From a checkpoint of a small mixture-of-experts model trained on Wikipedia: a shared expert of 128 neurons, a variant of Adam for the experts.
Below are experts of layer 5 (counted from 0) of a mixture-of-experts language model. Rows are named router (the router's row for the expert), gate (a neuron's input weights, with its number), up (a neuron's input weights, with its number) and show model dimensions 0-191. Each number is 500 + 50 x the weight over its row's rms, rounded and kept within 0 to 999. Numbers have three digits each.
Before each expert's rows: "gets" lists some tokens that make up at least twice as much of what it gets as of all text. This comes from a sample of Wikipedia text that the model never trained on. Tokens count by the router's weight.

# expert 0
gets: " the", " of", "a", "==", "s", "on"
router:529461432480460509578573390549470390513542466521537465477503495490482578482540605621518435478521464451492488448438490550551492522429507503462449514522598538411447535593555461471437484498528495484557485472550582490374467494471570494477438465430603563557559418629505497446541492540528516439540550451506531459511468502530399460417526505449522486452546477510585536499437513525469543447486469438451472531516532516493507471447479608532485420494519496410498433520447606493527469470527541527542476567530497521408480476495623521417562443472376409520489450527430528480459498439508484448
gate1:620534409529515497563531552606543583447492458471502514473468490470549451465571555494485542463531510485536427521510468625515490471489487471502471496523557539545566593498510532421590417475474451470504496535455566510510448506570539465392513532439535616496454466568543503528527564488437461599528433489539414434488517450526425461400504427352459530571420581504479607415526438526529428548532453510523438521519556555452448540453559497561525510469377477454509500547483535435557472578496511517526401514514492534452433486435526467491522466539496448403422495543493494443532523488539539467
up1:445672507484512412490528500505494500540539507568517480523491519433495551505527526500536573572491571533468487533580459503495498494527441518539559496552552500395493419553441466521560490548572459500507547588320591569543456552516513579494558486476514429509442570536575486496578540510452565539515507506501456487539519505528479462514460424527487513579517537522526539522518495417499545543527496477511376501415489546533394594337452433501444473562446509459525538502417614542561547503512530594560459456536505530517450467578519516565456453550477573534515533558486505593435493488513476455
gate2:518398481452502540552527491480495500544471522554466507448526432495453514444521601510447486477513382482573534462504575524437486525550518589496559495469436482521524469602446489470447427519515497499472455471534522430549543448454406480450523427495444564502556393518593556515448473488471464540569503440397591457460523426509596470630493415452535493441480477491556452504553475539497551477404519521450517612524438632427477455471470445533558464520473510467396481483548573480514480460482534522549441448495425508468456559422505455462542462401581468420456500445562481577497529583455530461
up2:517507523524530425558459545531468497601509403479548523572531346470512547484566579523447486551482423464524504494496507509415469537571467616485592510539481479525531446539525441474494460531451622531484430440540435407467595494503405508548510467451557545557523412523497536486526426522412514517550445459455550405539581457541496486506474414511491491487469504467495483487529435537490536435502575392541547515496461552538570453403482497502438471462555531505491589493496554492541549442471515458539509467470446628482437486403546607460523533377524435511501529531412481541494497416490484440
gate3:444479546487464560413522507435492476458520573513509330602510463455481538520564591432495489395590489490498645409547489461498485524613440516506453486534569484560515612503610485515498486524429591433440521493533578483475561422532468459551467442523488531508482410506515487516540496523543500532539499422535536487592518499468413483458501487505497498438457466496570551515439452460578508482552441487360553558501495543525491571385431513495468473512492529480520483557425542431537507494483515542561492517454509513490427468473582390428567521461395455507453558484550511502471454500514557503
up3:416439484525509574482514430471521555458513571527494481511584508497488535500612581531554480502519530443501555484469453433442467542604536485534412588490478624615505523518568489550463544530419572434511458633550566486448524388443444527569478551516458472530494408454596490548484476507478548477532496459580463471485588575481440479487492405524505452546477439494524546522433443539548471495554500535457535529449583516483480513518485595475463503523509503447515510556457393414486493514440437496432431503515578498476510460508543449417536506377526466406539471529445548579461477534403563493
gate4:525586539555546518521519437505425549503518584444518511581482372446564518492523483516551475569520555414471462458453558483504585528455436469465471532527418507501599481466510601445509497605532485480521587490640582426493567480525596483564448563545437527477557366537460487474487500489535548540433350581517506428498505513526471539433482561496558550492497549549468536601536530456513507492442454497580425503467518567546521486513492523465532452439537488464400536444469624513466463516598503495468484564459476451450536547537475552541532437509495525441537518525436466524588508517474428509
up4:531500535564512481459536438507417503502583468536517493569466467429628533517572554510475479520514490461521531543510402431457462571487416453439571539554582478531586442528492502516513406498449515537475546541581513406501616477520546519551523606492495449520455495457506557484582578504631611577544494448466482501451490555474432505494471483438585454483536557428484465594450536562582495519516478542525456496492485519505482552536505547477504499472493408414508458451482583551428564503592469447470481437420512439470470505515500625570553467469551551473543521518422445408493487479421406492
gate5:510556522524504558412467559564547530497383519507481501489425583513455567476485504507557532490466464559454522500557546429542461506353487500511448504460476447470510550531423489490462554397453504538521467515545384519454508407485463483533528524491477579611545501437518500458465510518511543454492532446481478435565451494471589561425456460544492542432545481499581478481490503584476448489456477466456435482471516563499517476546542412575540489532536622494443514576610591536536519481533397457584617571509615511574470408504422488506402520411533573519459512508518484529541450458434499432
up5:495453511469475527511514471625459424498398504539512442580504534447516573563448494467549500596495553523488460534515500506524524428405536574452535587388538467517548459547491535467464406482433545535606470493546494549463575463448542469504546515609502439568497468503500539496518516458464549477453567468510380539444406455525477491393504414542519512447490509505576491509442487448560473565535514626529499468494571468520461526497568604540506517526571507481549517599575542461517407510514539477575521588491546635490412457437547537572534488461537514491462491515414567536429559501460464479
gate6:556480552533462521480515446566546371522454489484627508489549428560614480505496486526470492508543489526526459576440473504537471573492522374505461524491421539541394449464509494431594513417438491458481470479528556404516474370488453572550466418441466488522429518493499499514545472514507535474539488478523539521482414536588503567556516380491544465560439459391526503527520470467505437512503453412554505545503569572478463555460535585569521554423457562390513505498467577539400525492478527560515484545618469500420582512497536522416510514418471471468499522540490510597535488480475434492
up6:479491430597451544623569515450560478488512431502492470405450493527408417495548521462512422490516505431461483514486455498469524598494478480532523483475611482585597542529467427496574464380439476520513519547497514576517531485540547513572513613536544506479502468422490551501443440503487496522535540459359471439451508510483559497378563560427530472524521584514523512396520500504531503552468523455519552448512544489566559558490495587580416565453458500465549533528425537484461451473513489440523516532477477545624514573453408512529487453544444457556475533388544459422487489542436426469
gate7:448452467496515498384538376478573416541406526583493590474466532550429447582439602530451395522480530504481581488445561566477509443471472508506440510420477472422613388587542498499485469595567493527443457502612487423437513492529600547464497474468478545521491471519553521528504463598525520540634474480484510456530491451560513492507540552451477455458518489512539649489542501551464521446420485447497501514525432500485424569498564587540504459515497521454410472478470480499548471483543478471512513520526533492551591540369573464453570501492424484496509473501464466534526518463495564498
up7:490431516521516503467518419515516442514470529497506485453411488493419548420456485501466612448506454503499548503515474598469565546528448574499470444467599503425548386421450559530534477540521473517449537462501557544441499491473523498426510388464438570509467524470505498564509414468450425542618529477452520424435511468592460535502636580518547544558473468491512559541586496464371505527567524352519541526432509465506480470480420466559520512569475486558515498538570518544573565610486483510521494555439473512399540535476502562464421486537496460496425516423503524588548490458553536458
gate8:531604442386468495537529507537522559563432467520516520492464555490437544534496542561560466533514482477492512479520566543557487403525536526547530510546424548422549533522502398514399515591569522509492562509538519419477544484426603446446446518519493519549499468445480457501546459522464669521465430451515462388395436426471493452487558501468465532504642503491434465485532495480510514439434485510469514391488545542493545455468594478509532419520551569378448445407467508440460470474561509482482498466562434462455464533512524516473552580432478476465431462437472418526489401530491551513
up8:511503504481564551473588531548516528430542644483480514523435544580473442487474513540442575456450622417500500555513546469437500534540536531469446429411513418524476550440510569512612487455443556488564482624484454497550443560479517626520511546447515527434510435490536469515462572408471448555440496474482544555590517569456446495570541482480526494530479583515553536495466485509464436526384530521578510574483517410535420500453462481495578523510529425553493508532518535560544608545436481518600416570445568470575523514483545519534519475571519558505479397532482544542510528538528506457
gate9:462493485505468498453553422460442467515551573504566482501494409527460477529568502512405362503540469526512421474488587503564544503474504531451491504574502518553544470526528531435535509555472503402457550499504573425430535585569399516460456400444432549425554419526604468432467492430503509507566525462550518389545496386547480430552555476430569462429497525468445497540503425502530449461477449458466504549546500458483523544535493494528566454471527568454382433479497637459480519529513481504528445545468509581516582534477537443390468433533497478573525552474561473454602550523520558484
up9:425497476554508533517356397491462518527460544476604439426444470466489493492445467549504510466478522479597497546429532528493523510417482528493506493563544487559520473537524493463399503490411541493407430424561484456443490526532520537482433483445419427325466524565543469542499436423377534481575548436500566426554513532496616541532517487428664449506493456413468492486484493469474466501462508482482481516457508521488517488494479525514514452494465512509463532456505633365487429559519506524528480544463547540492540600483495484454401502525455532471487544409478439523573530467563481498
gate10:491626421451500546422476498587457552490610468503506583534606436532512609499597516602493510443477470466456444441476483513515537464546505501539510505566518443468548534444585429483513533480505538475488553540577609564497464487501470445522508529540527480477469506605536554506496469490453505485548536441547547516461486479568510554506512560523352454576475478497533546606432587406478490448500515459535426389486484514465507474456452527465474483462507471492647439474483445463516546544512480548548481379571612484434488510483407485463452454538453537548519412482440500506527542532594524527
up10:541507485553474527523476459510559540513540508470500525457438516495371434371540497423457608445498461473497555534498456622505460492441476524409592485454481497554508617563464527441561503552505431500482465471441497504526429507511514488568437589452536500516422548420492491529521500466531483518540489470456496473565587467405495520468521435504573480453466460440509610387496520523494464581439507512556470591484517490527478478512540385527502460506514557496510487521514538521527497436470457556493489473467468549500492486370285548439409410519512457487627513494475412492506457521491538478
gate11:550444512568533568449421437512371522532413423562425479598525507463480493489484570549532561571540401499524418545465467548477496552417522535525553458413516601465568435547515545444517492452560495560499450502488530520516467518454509387449458507553499503480526458463579479431482476505494513482425547480448489414545438457532501490441499440451494500428484446496589456548476461449482474516467490462524461534486447462537464471483513505483518376485462448544434467513443474566496433489612491474491475516580383603538485507506612590588519396474442438500498530517452497540573592437580560542
up11:524532461496497436504426554577444464524489478472455551566451513565447417431527527522361458533532485521511555450517546475522378538488572462534474511538572523407500462445480490507409456533531421380540506429525469465457533551500559496500542393476456531551480513575506442547559571449574467474511566533456504575545453561510446555535251602498484477582525470467593532549427513479481479500507539466493463494530574490422542492578514498553494534520497583479459475555561451566529566440471439443454486527459468530450537530443462501473500508539499601455509526516563486515454495468497480539
gate12:509508521498516495452432497559417463489464506546494536526537441517609483476499519462507449592519520409451452504434550480567552474604478562429379515468487448463536432501561595546466500607571471563601448474526542519474472554587452547461498444543579541508542559527522571561465477396495457488491451568480541394451421517522355515465554532573612465510484499561448525562427512486419502459470497514598511520573467453481506439488457544570518516508502570472327483452478433485493502503498525511537474531458526490422546489498454491473525524541463433526609476495448538449528570519529552537
up12:437488475436470519550455511458481441443473534489516516445517425510470487577477489444505527573517510494471475545560468428531526586544460484423498490523642520540568494492523560481514606622530549450526573421421570508395530529477642510458457455458493510438485414487456518554497511425450379476440550510578443463419506548638549493425430580553473480491478550482501426532517530487420489440558475562575563466500505476540526489515598488449466464519538473467428556516534489551477505488557550507520508427549462517526459523518469627502487499505552478515529519429547489588533508403572553404
gate13:518441462551505494519516458543501549547471526455553474555505486445453598474565535491515522442525448445462451443480478582510504435565501476483494563545631451470541459545508457543475525439451516502551581538471530502480474368400549510481445551486533534582502529539392546585592474584421514477553472436504465455399481444579500512483553492466489483406503524521518452425500510614546485500459494444554521431518516519536638485453435455520609508439487548493549370560524426471527501608535587537565416549546458566523447455450545508536524552403466510564516458483451556447503528493503470457
up13:496366530497573449545525490524556563529479450436498480535473508455462554494604466479487494423483462550502520409497506513567498444493491553528498563500586459477515533523486500577468562507531487491506598524486510506627455370443556409450476543556402562559461584511412497495495469601513470473529460455511514538527576527580486496472465543501471473386545598487418516459470503551555514341519486403458557475508541552484589470411489462539483540470444533471474420513606402539480478612422557437527488523448477573544448531500516432504538517523496510475534438403504486438456471503490504503
gate14:547478514513525603476519449569518405500499498518424452575581483474471489464472554524533522490547491614421498477529544523494500400414465506478511510448450452575607462458539626475556496594455483441560494504476488524493563491527525493514535566533505540563599445592477563573491466536493449468598513500480518477586503481499357515570547540515558547421448412534440479519448452519489465446525406539421548486523493519596529438526440436509530427430471508460460446484447600535565461441462488519510491497493479604506495475506450520580452446505499591470529555496417557496590521559392530445
up14:520468530511489374445516441516533445479562586513481526421489525516462389506577554405575498502472418540513545465424567478489431522617544412520512463606470546566428465483588504496478530471469476492505490513499537516374579488513438502459466503457411372447426395498543467571579408506503530578584482495550473463514544477557509499443547517473588439469480500520557527459500489524492533573587476426497475536483523550503451482587569526500461496572423439538540395553479477464515523518526497604501539482530567476366618541496581473501483502493486527463479518511527526518571461499532498467
gate15:514527434429516556556572461497508436461543508489491517391482507485538540393453571521461592488579499514526492572495611575403577545504514524579479580476433610466504461432529527439491472453511518475499480509407486571454477446472494550559559594436529445549520540490506519441546561553549606464525473569516482494418534403498461536486498520498515504438502606493517485545486500557467428501484497514461496501522491550399478522423486560504541483508550522391575423450487592564538493478460566494542488515493495460450529430403450470541576471573525509432366410560434477447449531488444569441
up15:547388584509434551495438514490457543565486515439482422501504515478422449470533486470581461494533494505492481410511488563519608489490455469464548525508428532497517400543430494575444532490580455535531559547432462514567483479469582454557450470553568503401452497404495518472510537494444494523569465536453474417379581484496557551484516482531499487433387488521538568410511650497538619501425526461475469496467474488611437466545446424561528577552509401546580535537501506449525482515584551488568542442475477500481516473484568589467508466480518480465567463525512580589493493509579459485
gate16:490542536478594436528441472473435475444400553488475417443574476531442539392603580484481433483534581544465522464568455467494607505543626545476510471504504516489545626524479509437539475540503420481419487518554606533516419410554512545521468496494501509544517502435563436536537447531469524526557535406539537460496443498479538535488478464454465498528551511437488587559520527444423416439418457548526504490556506485510472427519516461433460541533498559401386470452513494445497447537463536450410512563536599496484498433487561532551466447467494476449475397584506456464428474468559539428
up16:592374467604550472570465540581481563536524396454436544555497521466539540496527484525396545489513513411430560582513471533467555527467562408535484515506536500542507489413421489539524482437466528550512572457458485508617576490544484409538483529493565459481444601527489491452503503526438519501566547491442501513445455600495561509549491460497476492445419549520483530474489481539420447578534523506439465455481487551493606586478554570582557444470471516456528454557469411435455511602580476553531472585492460521459494518457506519495506603614528547455500555492511501577462545465385505541
gate17:525461500527483510501524512517536539418441478506521536516472550495545492494416480494477550502551510508486531510492495483514529453435491533461485552489539457488527547456378415470549513477633502398571574471513438558504493497517496495515606529515543571457416558503487574586503465488487432544514525430443618405409422486490539623510455527437576555568514549443569501480377425449409504479505517359404519461492528473386531514499471563573560531466614509464489483489528401493532553446489411449434475435559621483463537472510490425454497490504501550437528499522486542475450519486528449442
up17:504525521633422531544538483524642510465406453459423512516459447500511567503487485494547536504476476442487511449461554512481429518465497417534404529500419512462490552532476483415531486439469477666577514548530460527524505439506488484534478544492492554499521551478459485395443434489439477486524495538472532575489510561469522482480450575536488451630433501582456487518502539443475544524520494429467474395486515499518530509488512496523491512415561504524367485536565592585441487529459507411568539631495490510529420423442510506574429456527582511531619418479481460456420453499444439528
gate18:541412518546480436505355453496457537504383446532462605497525529521477523462533554511458467546526535509489411514497542538423547576508635470447526460518561538524479573491517433508538402585471599417503433514539433568518446472543446526469493492497558453474499460596579502498454493458399508491561502432553494484451489507409556460572448526458471489556552490528558480486495525537494507494536499474391510508469489538371605538545557585516521555479504522540562488515509498405499491490569438461401461475551530572540592431445524511497572503548534369447479495486495536491447511586500578489
up18:494616508452432437520511505509482582477492506487559458486556472535556454492545498580493502472530517515536556454512496505478544353475506504492489452400356544472491541455505508489544531479566478520500561600511549405520411520415641533490444499537474450523440460469573506548572487492481515512422505473461539524466561500471533534497500550563517544556566486507505509449576545447593412476456511498575475442547534526453543481550555448402463489573491542489523440586450581542487499476483462425530546462489510532597529487579517512540591547442539514436538351548616417508424490438507532584
gate19:559544473532527499431509483573479470525436466622518445551518551469579537490631433517565512524489467464554488518499515549483465460460563535397415489638553466531452593527543534498429554500501561454502508439561453536518546473518521546518514510468529487576518528558492506378496491430458511513551531508522489506412513483557410531528516495506487498543480558589540530563430475521557467423394501491438571467497504436462632471459490381475520467545546522491403505496451376452538505563507468513555487460591442513461526451421587471459481429464517405519522392482512537501484449473396570512
up19:517501484517503535589493503515564540409563554451493521549516487569397470503435526510455546440511545439491577520478572450483560589497491499515517528401472535500470530398482472442550520519617462576636457531529546498457498502445575464491460496518493514457497507515439464593563487462432404515497521517391458477519462497503543442542465503499514618463562471429490540415579627446515467562524483573547538513532569468444434484506540587488451623475577464555570537493474568571404547416476553485565490563470492503541460480561502510545502447452481547495514506473523530478428515512632506396
gate20:465565494559494440440458445477441445575560552489566533489528465459520523476596545527513502480475501488661530518514482520502431460481555478524495438509478588464615539588485578567491536520488537525481553549515476481453538517546477527523517526511521555528595458529432458535548428580555457537445383448512534450487470523595545530494538476478589517441493523446507470503511470553471452459429516450529490528470516511498366496529457472573508469455495445517404545470464592529630485598631531507421535465575580539534539515524492549549491466580453415511457519431422519493559389383493500528
up20:471594481466444454443449386453547466450617488556587448480605577538513436534529530557556494531433519570484556454521537503503478530503479526389469484453473523545548440488488483475523431512482542501569537616479501563508390481461572488522464513406552477487454646561508433506483562488539537472450472530432435481553459459443431495338516430550519465548558523522494490520558531475451425515492497516545446513432452455532399490470481552509503567559501496443533590590419558504573457464479533423494510589560520546485517427471470572527505496485498526431500468514432533534537559464571429479
gate21:540504494513447471527485523532464496478436477548434542509529392567505478535532470533555505547609523490499499433485518594523600524466587497420526467543534582475443451484477446477485525415475496496438556553551528517504521556527516472557438483465545544484380544513567573502544525502397601483492391578597486471521416565487523457496565398540559520487419548481551501509526555482480520535523484571475505548480545469507609525435541414443574461537501499427494557455548478527522593540501501500490430457470443457322485397477566546534554482521564419546515517513511561566510563566492482391
up21:477598579480555540541419477517560530472472536504532602482462418536461395546464546562413575481516455566494542477554563496531424541512448495494463478446454535630447484486567514515457618503499497397385464484473387479480490541518479560491518540434513590513490551518460508471547465431500447496532470438446534472564441513563500450551450473465516500510685458415545523474496492506470458390560564575443519509443467563483524473447505445450492515536470546366485502467487575509491610488615472452516542539502552433494495499455568498532487512498505453452508560507467562494447559548552468512
gate22:402497502481527484482396585495492495539541482474547511485545488444565486506471508486547452605486535550467420594440474553467579426537591542533539557564577501448472399604537499474464592486517444479451496442442579417489471552489496492502525511507530533524578468556513474488477420548540553531554545490529450438466441582408517451508485528555561467430499468497498474550448551487423478477504452564414523531552422423497483532386552549490520383503547426482514550497426473528478552447579487523493463441493387551457553385478440461549540518427505467431561504609548457592548485503459455464
up22:453597568447531461515436502476462465535425469495536535458578535525509403481526541488534520431500496535504450549515555525528505470407580462493566506452521533468555513550531531429422556503536500593510533478406441440479512406575483499464518445503510520504535493549427562628509515527447578550575546518621443470536482544438513568453588545493502497520516427504490446456426486477419494504463525503514475626505505500535491509438496407474539444582469494350542454490442544418502471467627474466471492460518530432480599500472519469577541475365567482426547440453493430532460488486435441450
gate23:516561521466482479515513522624479476544421559528465444462441480452424538360397577532526430421488558441426539506503384484506471448547476433506589551537477503558543464481544504446552461584493532499495490480574510447416509420548551528520391491480482481366549540523486552485469505496494489488492568476554528570546498565555451485443579575491591500446502511406554520524437526522485477537489485485523416523556452621532524484479511501481458432537516443474424434493419512479530436389461507593599517506601485581465487399477402580521559488465541498479480509482511523538477491449547516511
up23:529543461541502388514557513473544458511560579443493534528448609528521416503495443411534546606568435459503600449514532500612508524545457456552385472447524484436519523450485478483555463555501521523532519505398524531446451452452527459480533448508462432562529408458472463650492563482485506552493448541468443502679529490507482426568495504544442450537460484516523494618504538508446425491543494422527538464487487491526531537514488540383448540454570511469456498444519477555439503485525460419498479488472491428450566514534565464577474529487488481447609520424555423425565435486525493500
gate24:571542525489457526424461417589499455428431453492537524470558520578577440510493568529499468534461534485433510450505559559456516478577514444461482651482390547435532470513514496444516443507552568423538457527505581426493507582449495537515484536465610514565424551467498476481443504465501515513436525487547508520558544510529522428500446523490419466557576479488466492589569442529486499422465519544486541590494496450513534489439471589602575509510470344428432502529485554558545513492538553420479513471498554533389463429510583445506465556473493504480404559607432561523509565480529462526
up24:533470564457513541494588430541582544504462535487414577512525473571563523538475533395430411458460489553529475531482530538451478434484430521481588478567541444566515543477489552472553559493601557508516452520539525475514562482501479515540490427504524544472558523598505463400510408529569483544588439440480478504542540599492491509458508536506488459533517471536517578378493462511607438586485486551468469419567456530491507553530501392486471458496432656479442446453561418534515530550424522484467530460522594474507492481467510419543516456501454527484630453385467465475576472502510548438
gate25:510483450514404571573566592503527472520456399533449511493590506532510550496513457508527492482501478488491442522482422533485458545423484442504450508513450533533541526440514445466483436486551551459472454551517473578502529507490414491555557351440512534549445504559463559536532545607482467465523508490503422599512535382547521523469528516544455485527521453424523492436560470586619496484544420475539481558625434523517508513486467512555538368395504478473555363529596485598515501535486524497425461424474531485490474445550509517437459597455390473538501551473463423521434459521468475459
up25:635465409583530551520454404525497594446514492485525495561503520534439479517440492531459495466456421462528548526446539577450509532488461534549415487500548506510531537479496490394480499569450548428533406423544581486540498443455554529529485543523504573559446505463575537506600496412378392502561541430556406523551457427554476547544483573483491573524487516524441592440456479514532516520509512560479487512543457489473510577445520458602507571521450447527555566510432542546478481500478416430461424480505522573405489485465512505409395455493433436566489493491454439468436520470554490575
gate26:454472479500415505529461484518520478443526459524466566520489533540446541516550438574505537530525490523471495549442582538490429540478491568496449423451516444484483577478591460487530532479541577533613549433413469567482468522448512501491427440561487478522464505509552545551504541519568441532420459456614486507493352510491543555575574449508528507492454595436471537474526458445545523479473469445465477561536474443373451500458628597542526576626535506467454461497420444403497558488467509557484528599535510481559480506593591508470524525612519510525424511475479513604452552533507569459
up26:546517556521509487473523459495444607488463520491523492520487447504557550508418572569510474521567546541504508558483575484513410484488531508461645507487501501446608514551466503512441531589433538476541495554493456481568556529600466529486451490485472455542501459518451542476461501456462446532504463427429480574437530543446545420516419524550568444443486453528447530461416545514410557458479544474554392429502478697475573464457478434433540473487591531478436530484543422503568491559467552495511494524448490375480599513549455430503460495460540564572391546485476536475563422479522463523
gate27:505456508468496545450492446451449482501478507489470449574437543560565578501562505504467347521518438444454432463557445532442476503457596585445440485464507411485513424507530477550462454498495496561520501511520559399480571473453612522391478461480437450479449496550548450427489433501486586505452567461548442477539472488528423539421488486465553490510549463572506417518463465519407545507452490528454570529478516483545478476408376473536528426594522491459388336514491555480493478506543493481480424476608494498491568510526550599554568505476559464450492488541521536538537558591461510471
up27:466487474522482562405434492476479431457423469454486491627512553473524578541510505486538479472481393447444450504518480551419539496470518541480475541494496447447514458526560501569522556504541511560529475505468464476514509465508528472452491504495474555422482548554529527482417471472381566502489597409458472528563450457462416533520453446476576474523507379613446424461399498477425531462530530501397526390520469521502577509430447594480534460471513465491400394574480591619503509444459503553596450525511406453467540478543553586570496483445433510466513480453529522570411451497528528515
gate28:457521521516448526519395477519566446495487421525470544432509448531540440477467491539505459506502469473553500483484582480460579558472577480411413410509602492561499616474422424522560529449466468477512509513484516511509363483433492546599536569539505539500439541505423514517405531477453527525483477557465469484456496485443445514425446440488491502557441593562522573481532479474435506405377487488464512535572592486478489474449576374439602487473496450510483476458465537488476558569522554455488490527459497525470547473491536340483520513516577495450444444501528488406534475488490657506
up28:537421519583529486521488499468554460469469551454585528577522618535501555515438470494522484571387493476431522609456508489522393450542503479544503537493475516503552493385530566552498449441499461615508462521597480566573523591532547498480567517474519437437448488523538500529516500452484444533469489504484443514467501474437463472518503429554631496509514434518586491524492458625579567523470522500474480439515514500587474537549464485459543640498503451500513516504577529499465631580460555510584529430467477461396506425437495547425501415497575493475515467489555572572451529524573470436
gate29:518473559444517455529495515464511568484530590489462466486541600469476558562511565512476489485469564521544562507491389414464476506470481484486438526522613572497354480512620438440502512440492518556496487485540557505521489521488520547458418529438506489502482502580511480596516535532484634471488557532447373598525437554480492539505457509405418532578499469482511502522415457481422523471440494393447549595505560606414474507498443487563468552492424443432523437528483562490510513510507459543464451590557576441406504536519439480539593562482462475501557467447510567529403523470491492516
up29:476520486586407498582488522473592473472592564485561471590535423502466431487516490435540487540537473532557439524506535520535419407516417537517563422567526404477579586486422556482418505538530429474388592548486439490482523534459505505542559496591492536508457436526501502443486385466635455550506516489512520454467486473531470520603437528503527492379562580526475462449495597501531515497550481501443462407479490447531498545515499527414489547507488458529600557457526491528485385513559562570554568479457471493570523485559511520522447540547493519566524460545455586450552559437508479552
gate30:405431464508525496479503517552417498537457540619545514447530449437477506426480448544524493522524440465521515480546486534520520463518460541461627516527464562469463452520504453426445522550458471457540454490505514527367484539546408490519442403533497489553524507492635388486460554542453479514523498552494556533445371563483470564458511504497519513423495501575566431467515561564435508505515477382539467436471423539391583498558548470481557516595451527435546452466556477424559498537546553579527472552432445533541529404500506473488560516508377389476463513532448532473536535497536552573
up30:569599512429503518507516525539508535512588576512506574445472505538512540463456537463444530508466474482491593533474509464443542428524508435494535555419527573478538462555525531470482441537493495556506528480552522492507463578568376398582492567487601469561516413422591545495469462512480488594384538456448527484454516582521484551483423539542565525546456425539561612470565535537482526455497524465589471457461506508563548583550578550535483537543457527439462531528544455417498542488524521527593568564463480480479549502449473573505604595464455377450428530469438471535514460597514551483
gate31:482534517444490575522503522606496501496488452524376519399564548585469665494457482536409459492556500494517498484498482560537516474440504511539585501502573434462486502427407542430494480473550534505536493558594533462538441500531494471522497464446530539559490466501408501485495499475475423460470514403482501442535490441549426501499425625421527479528564462547601525447448529565610489527487448453504504528578442519492508478425525502467501379505617497475503536505491486545489458476520531527425384473478486598501391439464479424446559423486470499518476562488388454468487460494446509399
up31:488489520445550425537440494519500515533480433515462506444565461576498506527436594466427401550491519548483496583480508528474622519464513469548554492575537520474499534416431495610469448465554643539449454614519555506532441497503503509530467393485522517533464485483476524541517431565429484482522488482592451462480468471437453580497480513479510559539487509411563569439576479588603493532521483469570548613505473469412512462492484421553521334567446484456534546428492529511476518559544503502464475447451530574480463490492508406449612434486487493508507575436525443560487483445470584512
gate32:489574506445479445448510388502443476495432502502437485454539490489576539532618557531457449392552613501542593471494500541397585431506462513487477430464484449443560490546524479525523496509507527466529415406567438396460516503464485501483403474496484433534529403525544512492529513553506493487560401473438468472488528529584484508467576563525568440454528581537522604620491463478523564536476531428449490461537445481520521641423485427543457503468490523453477478543475409470470531518458541500472517494571434574533560519526470451543576535486521410561580540464448550500481536474382510533
up32:551428512480498433500537536537445532532455450440535466463462504573535481549438481528518447503441673517504515447542540564582483536434484440556549586456581567454502375485448441500498497424521525515479525467486509527585432584526457553563467555463536513447460503389553541466405541467512569486506541481496507517597523378459535554463542478417539545613565525531503526440480583419488461478548543415516494555501533532531359371430461533537500625520535498569596466449500493533532439437491488484511485457483564493490474464505522465480494537534408581489486504474467495512462452473515460472
gate33:548553469475514480513478427515556435515382509554461460437442522467443500470513561558409485490464462435567545603519443529606503495562513470580520544540582580503496605470570536443595420465487473441494446486533571596575538500500360558447395491522566544506406514531542533502488556521494445525513501479476399517430504589405427539571381532524481456571570512488492536476505511510496533490485456443522475431472484539561505400385482441552470561451436528428450483515465580501484442505538495505577448511488509556530529454601445511486460509544491531535464485532555559449489515459538535515
up33:536473453532564464531492415476464523504496556517475489479589505427429480577564559508417465527421494491510487511548471475555527474513602589477649451570438452551510543543442469457408519599458469480429462600470590552487430453509498485455399454497474539549550447473506468531483574515455545515530503537556449450496486462497515572474467565513569462472493464515451493544568573452491509423496491474503463532503539479488480510637535500395498535459467525458461562508438531507508348517472473515559444519583524488539558514586378648465576579495576508508483444567474503476558520463472487567
gate34:492454399466494589520500466463475463472472584478563509512518465456542503554544605550464485470589536492508554505431473447431519579461519471476437526479537517538523519566567557439444444563526574468431486485452499419438472507527538563559523470526482428631411491562545553456467367539591443425484569461502527508501414456471547557392519512555493494507438462518578467635387544435490459410375490451421522431559484531404423479497483439573536547476504554495518435498480459524469438433483517552488499552438505552564513430505478461455468470481480525496464486530530529484553432453476544515
up34:456486488475509521494418499544516349442490503585477496527599505536601495491490520449531515476504465466436468520452516540494473539408459459471511507507481475561449599534486534391431513538598511480428438484523546496475483465472516509430511421604504500523509544624629460501488554548493403466503451432496493489496506475460466449405550610551571485525475535481501492569423488466482426540483427524482423512488495457508405437541483503489459524475490465496513475470512515554519497428452546564429518502488457530526467494477466509397525395595450621529636498562570476440550518421520540633
gate35:517502575476475478551509451473494515398445436482652572486505573415571500493587479499525522534583395506411425430564530535535458569515487527472414491566571494556483449557444494505401489514519572387444517457465499502464380445492453485479551458469526549570513516505601556480487601456542503461448602464459606537507437568562495498513459543465541509541457421526558513518474517583529507391475484528543490522509470516494442554498499576488476494482441560441496503484557582534492422507585546524542575446530537469555482456503488527449495547470535474379450546506525496384526447442444512525
up35:631534455569568517563524543464475489539538529489520363513500495547476490454436499497427545476457510467552516569505413470577439544546518484466534431462390504534616513535486535450593454464506351531507528460495444493512525490578474484489387548492525543497444575542465550594516476488392388501526452517469448460482451427508485503535511442520368560452492435449453444492497455578470453629486491479530474584479453421473553511481562557510512530532537530497477460474492430513472441438452483483418447517550500452496518530497540446587488406454478393538452514533537527558500458535552534424
gate36:516420454501507499452461442446551394544481558479459488462560462463479430490538536591553476476579548424519494535515442475437508482507554430431594523493527550534598470497462484611531588423624485463492523512539483415463518450416466595477410547564561569495408496496519494453558425493500552499489492513436606516462475490429543598458594455377496463487521522450515563483519483370478469491474491418472542561464507552464552498499593547511525528480411484539481514519441585533433413516493445525489507466451456503465494589555520514446581490506481587465499501443482497400501455521423542541
up36:548604496473559518480475561570476469450474464531465569466421456539536465516470428485492476447482490489527580527506588609483534430435520507505560410491440485546449529519473550518503442532577435517506452493471439472446511530478422495459452511449558550463484571508544470572404448495555467531508434565458475527511492515473508487568477479495442549548364577517561503508650437501360554471535529517497514532447528524535468464505549561544534529516416609539374474496547565479452467572405470492519444568519560585460546600493462550484553495497554568524436462530623448440513550491513582499